config.toml
activation = "geglu"
balance_bias = false
norm_eps = 1e-05
optimizer = "soap_variant"
steps = 5135
Below are experts of layer 9 (counted from 0) of a mixture-of-experts language model. Rows are named router (the router's row for the expert), gate (a neuron's input weights, with its number), up (a neuron's input weights, with its number) and show model dimensions 0-159. Each number is 128 + 24 x the weight over its row's rms, rounded and kept within 0 to 255. Numbers have three digits each.
After each expert's rows: "mostly gets" lists some tokens that are sent to it at least half of the time. This comes from a sample of Wikipedia text that the model never trained on.

# expert 79
router:128094131125120139132114131076114151134122129124127153157140135161112093180118133126136160153104147132108137105117151098109148138148153116110133139108149126186180123153115117129113113126076154170143120158122115117153146101114147111132104157111143113146111065145155093132090100108148134128132124105177141160152115131147113180114106119109134139113161127129099148150128099124128126144102148168135144114100116127097165155112185124093190146093117098137126119131127057134148147086121074
gate0:117124119107123127120053153107114172098169135135116096132114118155132112120110153162152112103113104106154148107090095152089140135142110136131120126111112135107124105131089136165154106108104114127133106125138121095085077150094125162131119155111129118097129100174158158128117116116134157125141115155127167103112105114140142159130112110137075153142123106184139109134170161169109123116157116075093113097122130163116162166115131145147144169176126156137152089129093145104153116121099121
up0:137127145151121114102100142176133144077137097074141176137106083118097129112140136162105105187098090129130151139152098144134131152128093111134135140072145113129159113122095114136091148137156136094088128168083131119087116094096117108118128136116133116136139145170151094147128133158159145100162139118123150134141134107181124105089166153145110163145165097132149119118160152105117123144150114169138082123126111146110138168146083147111148153126114128115127108155144127149138166126097134
gate1:114132113129155149119120134105130158124140120109127136148122153120123142112087140109176156105145047148124160089119139119124124107153188176124125122134171172161142094139108148121108178160127132135150115135109129126111128137116132135125094171124133158126123123100120091157140129104103124102149106092135085144129122163123131151109102132134149126172128111104104111173148114117098119152162109099168181155075127118133102123148119090212137111128102126160141105135123124145096100132128104
up1:130156088126136186142140088114121153148138099123088131105134124136126158135143124187125130138134081113124133115092125134118137111143126152164086117156115113172116155121129109145082132100176119125135133132119128105136104149179110156117154075092103156120125137136142141138133145130172121092135113137143136139133065088120123120120103115131089057151102145096128151130159149086140105127130134132136058104124111084093122152107141153133126121117093145124105147107127131112087119157183128
mostly gets: " used", " called", " known", " based", " named", " built"

# expert 108
router:127110088112094123169142144131167133101141112131101144107157105126136151094118103112119107115116143141119132147133161100171118106079159110149063126165117122115114155136122119084121134155106144161123114151145100163161148178130093109141163134152123154116064104144118082132126099077108135104141168118156145132102148146093109129147123164161137103137121148154166092107124113141133129082144110115125104099164107166102140113153120133148129095124145163125109115124125157070142172114123126
gate0:125065120157106119122118136102130118121137087140118158175140107121110155106127080122079092123101133142098122127106122168117119172104110141160098148108105148124148135141138136056158118117115157120131101120148114131093134128142102120106139090144135097131144098142109116174128127086145153088127163112146109104140115121129148152155152112120108168166124157129109096126100138125111130119145159089109134130125093076102183104090133136132133096144085164115091166126135110129125144131121192
up0:115112125111145100143130093139114114143127122157119140095145116158107098148152166143166141154118134123159116123122168089109126104126130092134153151133132088075090138124085176147122153141113137123144112118107109145104188096108110090125123166098132118115147150114122105124130156129063106137133148100105086115172148140127101116102162103120074131129129152102127104163112114135119144114161075167162130106074129112100127116149148088162140162152124129122144171116109138108095092152111104
gate1:132113108117137154122141130129114125136149116151131135068117109116171127126122089125123126156073133083129118160117138160122141084117137135127089125108101122152100102127092187098059112088110156168088135111153122164129132128143146120156138141111152095137114161123124149152126124171122124100142116102117131136115134134164150112125141101115107163153155133130130116148071100152123133126113070114176113119123101152109137161146127147099124154155111157160142161160111118074182177122142128
up1:131147123105131135147126169122111150106156095117127161143122138127110115136092107143131110140075120091148114152110103100126155132110098110154123092136102136157109106130148109097150123151148162119128106148149125118147123097145128154115118102097196131120121185159104114153145136100143102128114132131111102175130165135165155126141110124094135177162143091124159114126103147155151147137147105122131136172116087143124157123134206095096137159122139143135171113106141081071127132111169089
mostly gets: " di", " Go", " Di", " bi", " tri", " Bi"

# expert 81
router:112119119083182135146156131145155106080120112153135096085158109071075140121150058141154140139158151147135137129111137118168155105137097105107114136180093100117080097145163146166135136111155095126121122123131140109181157111116126124114093101131121160126137103117147139102111142092134114117146113125132112127180140123117153164131121126095093143116120094121114117121113136125130147132109178120191090152094116115142130091129156139102120142092123143106142122102162148145110150128123102
gate4:101110160109173161066140089130135131137108101073127153134113156153152127129126090129111118148133160124128135076126163151136109108148121076106149126137063122102116142137138154131095140140158149155086131118137164136151118139130116154128119081093149150167141138097179110138076163138121131141119171129124124087163135127144123156104144079136101111128134104148084103128146134150149125120120177115175127168102138125107110132130140111139138129121130158112114167109094148151163162134130104
up4:081151093111143096112130137077145154107074107094124160139118108107105113102083166126106098142141104113119108160132137143171112121105132133159085146082104120099129136087121164114110129120100099154152111111154143108141132167134113152106151171123117124138097114129146109108118105169134117121184138151102137121127119105103129123116111136142131184146081130154111119120136149142100168137139134132127156157143094131136117157093140128101085110139135097143105135100099113080075148160094084
gate5:152176093108114095129111142119089111087130126064111131092137106131097128137122081073145174122120109119118112130161150150143135123137133102132147116156122121107146108140117101179128131099114120097172116101141133161129115123114144129124130088126155129130136166121159150148132105091098064115154123097112132135137099132110118140120141119067114134142116089105113114121161130118142189106109173123148080130103117122139135122129099138113145115134099075165165132109142153163092126148076142
up5:151159117143128091132105114148140107145136111109105148145155111121138107127114111119121132079119159094118134122149137132183105082131158140109142143118133099157102097128100120131091128087141103157156173152124134120100133128117097130115126092187098094113131143128117154151093176121147106131099104167143135104110145172087138116112142100108131143110180109135159068134098110131119151129156121097142111135071162125098158105175111129145160127102104128128102137135186133111100090096134105
mostly gets: "us", " creat", " process", "as"

# expert 73
router:133092171108101115094134152149086160165092132147141149124137175106127120112137161115115129163117086133150137110126147106107159139114133124107135139125136193178125074167128122097108111169116139126135097112124130124081161156119151129147137124167124129146114138153088154101158116119136157090150120139109115132160156123149128092129120142144139135106124161105102161172123137117131128146100166109103133111126143114124116145101167115108133137190145099168161193156113075119119124090135115
gate0:138110134129157132134130112106089166148090130130127126125155154077128122136150142104097125127132110145166125115134148156104120130157100124112151118117099151167140105132102145115121101148133086082128131116149108091118154103178127089147146145150140145099149153157096168116122164113129142134157169147152168160160138140120097150164119124101126099138111124150137127094145110167126209149129112114129089149109176153100064148108179130114150121109108141163133178135141121121164117160127149
up0:098089137165130105116102099122145145118174117140131138193086150129129126148140158115104119121179111132151149107095165156102136152092112152116131102151155148087144107134133130077121149108113134109154134155168099117098150124141174131121120130145116116094130148141128112132111134137106115149103128141081123148104093095135134144081087182109103120142138120145070152144083177144172125164099163134103078127146118112106122132148118100101115129164114127110168137139145152087128141124117128
gate1:157153150154125162087087109129186144106125164103145108158116123126116101160088133109147126168129124159153152136129117087090127132135167137143145143148082097119146150142140116085090111138099125132125108088075152159149172106132140158159129109118150132118109096125086137094134129155120135141119157152087123118124163116106141128140063153135126119150120127095166083120112157122137132104139166134094167118108111132149104135118114094142125161111112105165142147159097100128123137088166110
up1:124109110089115120135122118133140146118141108146124158133124123135116136166105162098112155132141152109130043117088134133120187151140140132101073108110063140146126128135093096130107151165158130128124117164087152126120112095134083111105165136113058091133120111148110133157112126108122103106139179154124135117129055117110144125126160132100102118135118130083118135148101082161140116154156158088165141100160137124111150111133124120098132124112131105125112159117112129155131155138107137
mostly gets: " moved", "ved", "ted", " came"

# expert 9
router:102124139121104165117127125136127104141126094133144148165120150105101085132125090119091131114156093110127147162090113115109126137121098136097178113115122125131110173174103138115111152127131105107136153133113177100097120134134113153062160106142149157106125155091122103114118083175127122114074119169110135140122127076165139154122105153155073120127087123134166159120127123106147109146180145093139136118140140098095100146099149135136141131137137119114111137112155148099125088152128071
gate0:091145174111108131102132124135100153076131143164090138114108099128127114121173098106116128152144115141114145095148126077142109088082102187112170162143144166142147165121085157155153172127112111151141097176151137128115145139103141173129132149133159129153142106119135135115107132103149122162109138170119140139125140110131117158106118147134113113146147167125160133096146083141123164160146144124157136144157139131067133134135160138143090145133135110113101149147154112180168131123098108
up0:156146126170128111142163102095116135122138109114166114116142101118135156153104147169122158122164159116159114110131119169183158109130132122135078100125137098141157124160090145132144135136131113138152146156119144109092103139120106123161159111139116149128108158115106098137070126150105143114096079120077117127105100117120159110136121139104132135147150097124127146148120123108129127118117167137111091120087091129126116171167166158132145158181113118099077130188098131161144167111090107
gate1:145147143112064176141128141114146118147148131133144128118138164124145111139143147109098109102117115144107151160087146166129092107151128190133159116112145134137106153140163153163115117139113180156100162146135150137143192113133144146184147133152102101127138119129107127120119125144115123116092146132154098152141124129170136085146147111138154105141061121091109124140102125118108124150123091107124122171124153146160128141181091155171140121163140142103092078116131135132095164109148124
up1:126104148099140134128132099136071153102147133136143130119120144162109107078147096111120110129119158101122097112101200119089151139164110110126130203130114127112126100098094078157152135141105154126098137149105121094122151153116122131124145175172118165118121124142113128160125130137161132133111117129118128104078088105106133120160124144142128107102096117158140126108155091143145127117137121137145139080161124139131151157168119102134092107172143100131169144116102117140136062139172117
mostly gets: " who", " people", " children", " those", " which", " could"

# expert 43
router:135113112120114142127127117150121100117141110137138156143163172126100131177133110085140117144118150150119122109101117121101150146115145131158151129115148139146103089133151101188092131157121145122123117157159103134112123122092113138112112165150127096158131118161137118187086162182109120109147067130137127106103128154121124180104167089139114144115129116158193121181125165129103118140160115139147143096096102099123118135146139124164152131119133112138073131158163160113132098132075131
gate0:145124136151110123133122143159133115129158122111088120090131140154121118191108100104145126133113171163116128129095100141185180102129137146132145089109184117108115133149120103138133137104092122117096161171138098130135134127135098122127167126166145115122108150126146119132111181078141176126153091117140110146122126147155093139170120140166129113144091086105167134157141167109142105134134110116171150128124140134140151148112151114171120151145116162123119107169111127155131136147056161
up0:100107114157168124128118114135137147078088115145150126155112148160120171158104098079113143128156119156121128097123080128117133109118170116134147136122100122126145114138127156150131159146140141083107179127135108118125103154137124125136170166114155123142152137160133102109139111076137131139107093087153124097111172138132084198124174064143143137081136083146118143156123150150124144105160179142125144112146136114135140113125105126173143155098136104119133140145143151118084120102116114
gate1:149135165145168126088138116158152105144108129103105103150141122124087121130107126126153170128137123119114117141150142124144137133086112175146093106150161139092119139135162086108146136159117132107109147139138117084100121091145160167147156146167130144155144144198121120134089171155113131129121098101128142169097115146098171138132144134158128125117136178133118094100106158195095131137144132112131113111132169142143137183130112150118146102109104143110114163154132110105115075137114166
up1:129077147099112117125113165110117127139093177128131137131123078106153126079129075118169088076126157168156125193136127117089147141126127149160120166164175168141157160109148154065118084134135117135131118136116151139141119116131148138130124166115115144167133113159120158132123135152104143114137114164124123124119109109117125156146087133156128155108113127096126162082145153121118129145117118120139114125150126135093106140124124144141129046125145107135067122122138133149130171132134113
mostly gets: " election", " death", " vote", " race", " place", " office"

# expert 7
router:134109107119151112115092144147157123140124122151121115137149095139119121104158170151125110133136142080110123089113167149104109103074134098167140149147107127127137098146120139080109124145148130104134113153148132100163195136142082113140149164132139164141081126165100141092124133097144131151131104155149113156101165118130179111128114112097125108116103091113086106134101144105153140138139103118189148115152112155132098122094107149130150113131183150083123161118101140123094101163152116
gate0:134108136140161147127139136100157122133091140142135102123122159114129107161142148112138103130137093088127133119096121116101126120131140149129110160097125103125145130108108136123121094135130136134129147156114110101084137140074106076060147182117160112181121175070123135110123137114089126098118169138172098110136098107157105140110125087125116159113069111111122143174119110095140157147106106098160148121130091127104111133113122132142092109174196151135165121121144144125126110138102144
up0:129119117109143138140148128148121102113135193127106114166135164114151081103145105124184125090114106122147136126156161105145134110159156124109113140110110083153093148158109141101114112113125133145142113110157128163115112137110142119109103118093115123075108088122164121120117153135139101149117105110118136153187138120115073139122190122123087140107135156121096150107129151155144114139139138150116150137124125136165173089140175119107177085116141108133132122156117064119168102127102160
gate1:112128133110135127109113124142133141170114105111127113165092116083136078132121192137149105121100142086112102164116169139117153123137144076114115137117130145167123122109117126138087125093092140115131108114151124096157162126136103122145114104067141095122109167101125108166101140171104123144131092077129079133125087102140162119114147112136157138145133132124118137141128111108109154158158112127136118109058156158092133109148142142119141135174141168119101166150095166128124109135089124
up1:120089107087168156124111100140162142141177126107153153137114160118155122121146170133120105104157171114121095108087144107121163122148163096166120107104150133140137105135137136099119148116099144156134154128066100128151164112095095118107100128116112111143132121116156166110083125136152120171072091123138147113147085164128108108159124157126112100165171117166110151155121125131131119110126167168141087144134140136127143162134163136129127123121158138131080135148141114128098117180102107
mostly gets: "ti", " Pi", "i", "ni", "di", "bi"

# expert 35
router:119130116157115157122135150150121163142172185152125089123109154119121118125182144115144120121109130105094121111130136108111138108171143144089086123121168118125131112165110147142130084115084137111124138065121099137110135130107108150169128106107136128155107125140154161103115088134159153128143129094155101124128138162132130184148102141108169144107131170145113149128162129131134124198113116109120119123092091140122141167139179157125153124108146110181137190127117114177133126116126144
gate0:145127151129112100151106123125135160153120114124125134162107146144090130083159086069134123124127115125107168159118097117136135148116119093141135135151172170151151152148108106166137085159120115107129142080113156122146128123138089140141121096122098131155144144119115140103119113100169108107114139098087136172131096133111134073118120092133148143122105147137107137133077141135128076094130139134158103105146144118131173094121126084102152116133168170160107144133172129150050136127111125
up0:154096121110085140121147167083162174144155136113126071156103108109178142103087137114107139115107126132136098140138121097090080106153117092096160138117112120101151143131108168090131131100130148156129133140090094111093129163100134112079146088146116125148122129130129148153171108123122097163140133108142110156105113126103135108152103140111087136047111119114106147179115090160131144137136120169109136126107153144122144127109127118123147123164127157155099115165138122125140131152152127
gate1:141111132168129103152115112135121152119162178095137101111126101110122166094121132085144155138126131132144127110111114148100112142131116113136142136137076117127111141092108081123087140161066156085081093095095138125108088160143110163101160113131109110157162123125073120125143120116172130138145095121098091137085126126119087095157116110111126120120143131149116121125158201147121149120116157116139080076128154122145140119147123157118182149124116134134096137108118129110111112105118105
up1:143160121088159141119083166140140110117118111119116093132142147111127121144119138108123132117179090160122095128103131128165107151126135106144129109162121084126123161116122156134109173115113093154109141142106124122134116161077136117112128152127123152173148106148150120126112148117139102132112161131126105102128118118159169144179145139101159140124076113127139151138122125127136138124199119070113085150117141096213139134130121099129116120118151134095095146082152133169117151098135071
mostly gets: " won", " sold", " received", " announced", "ified", " wrote"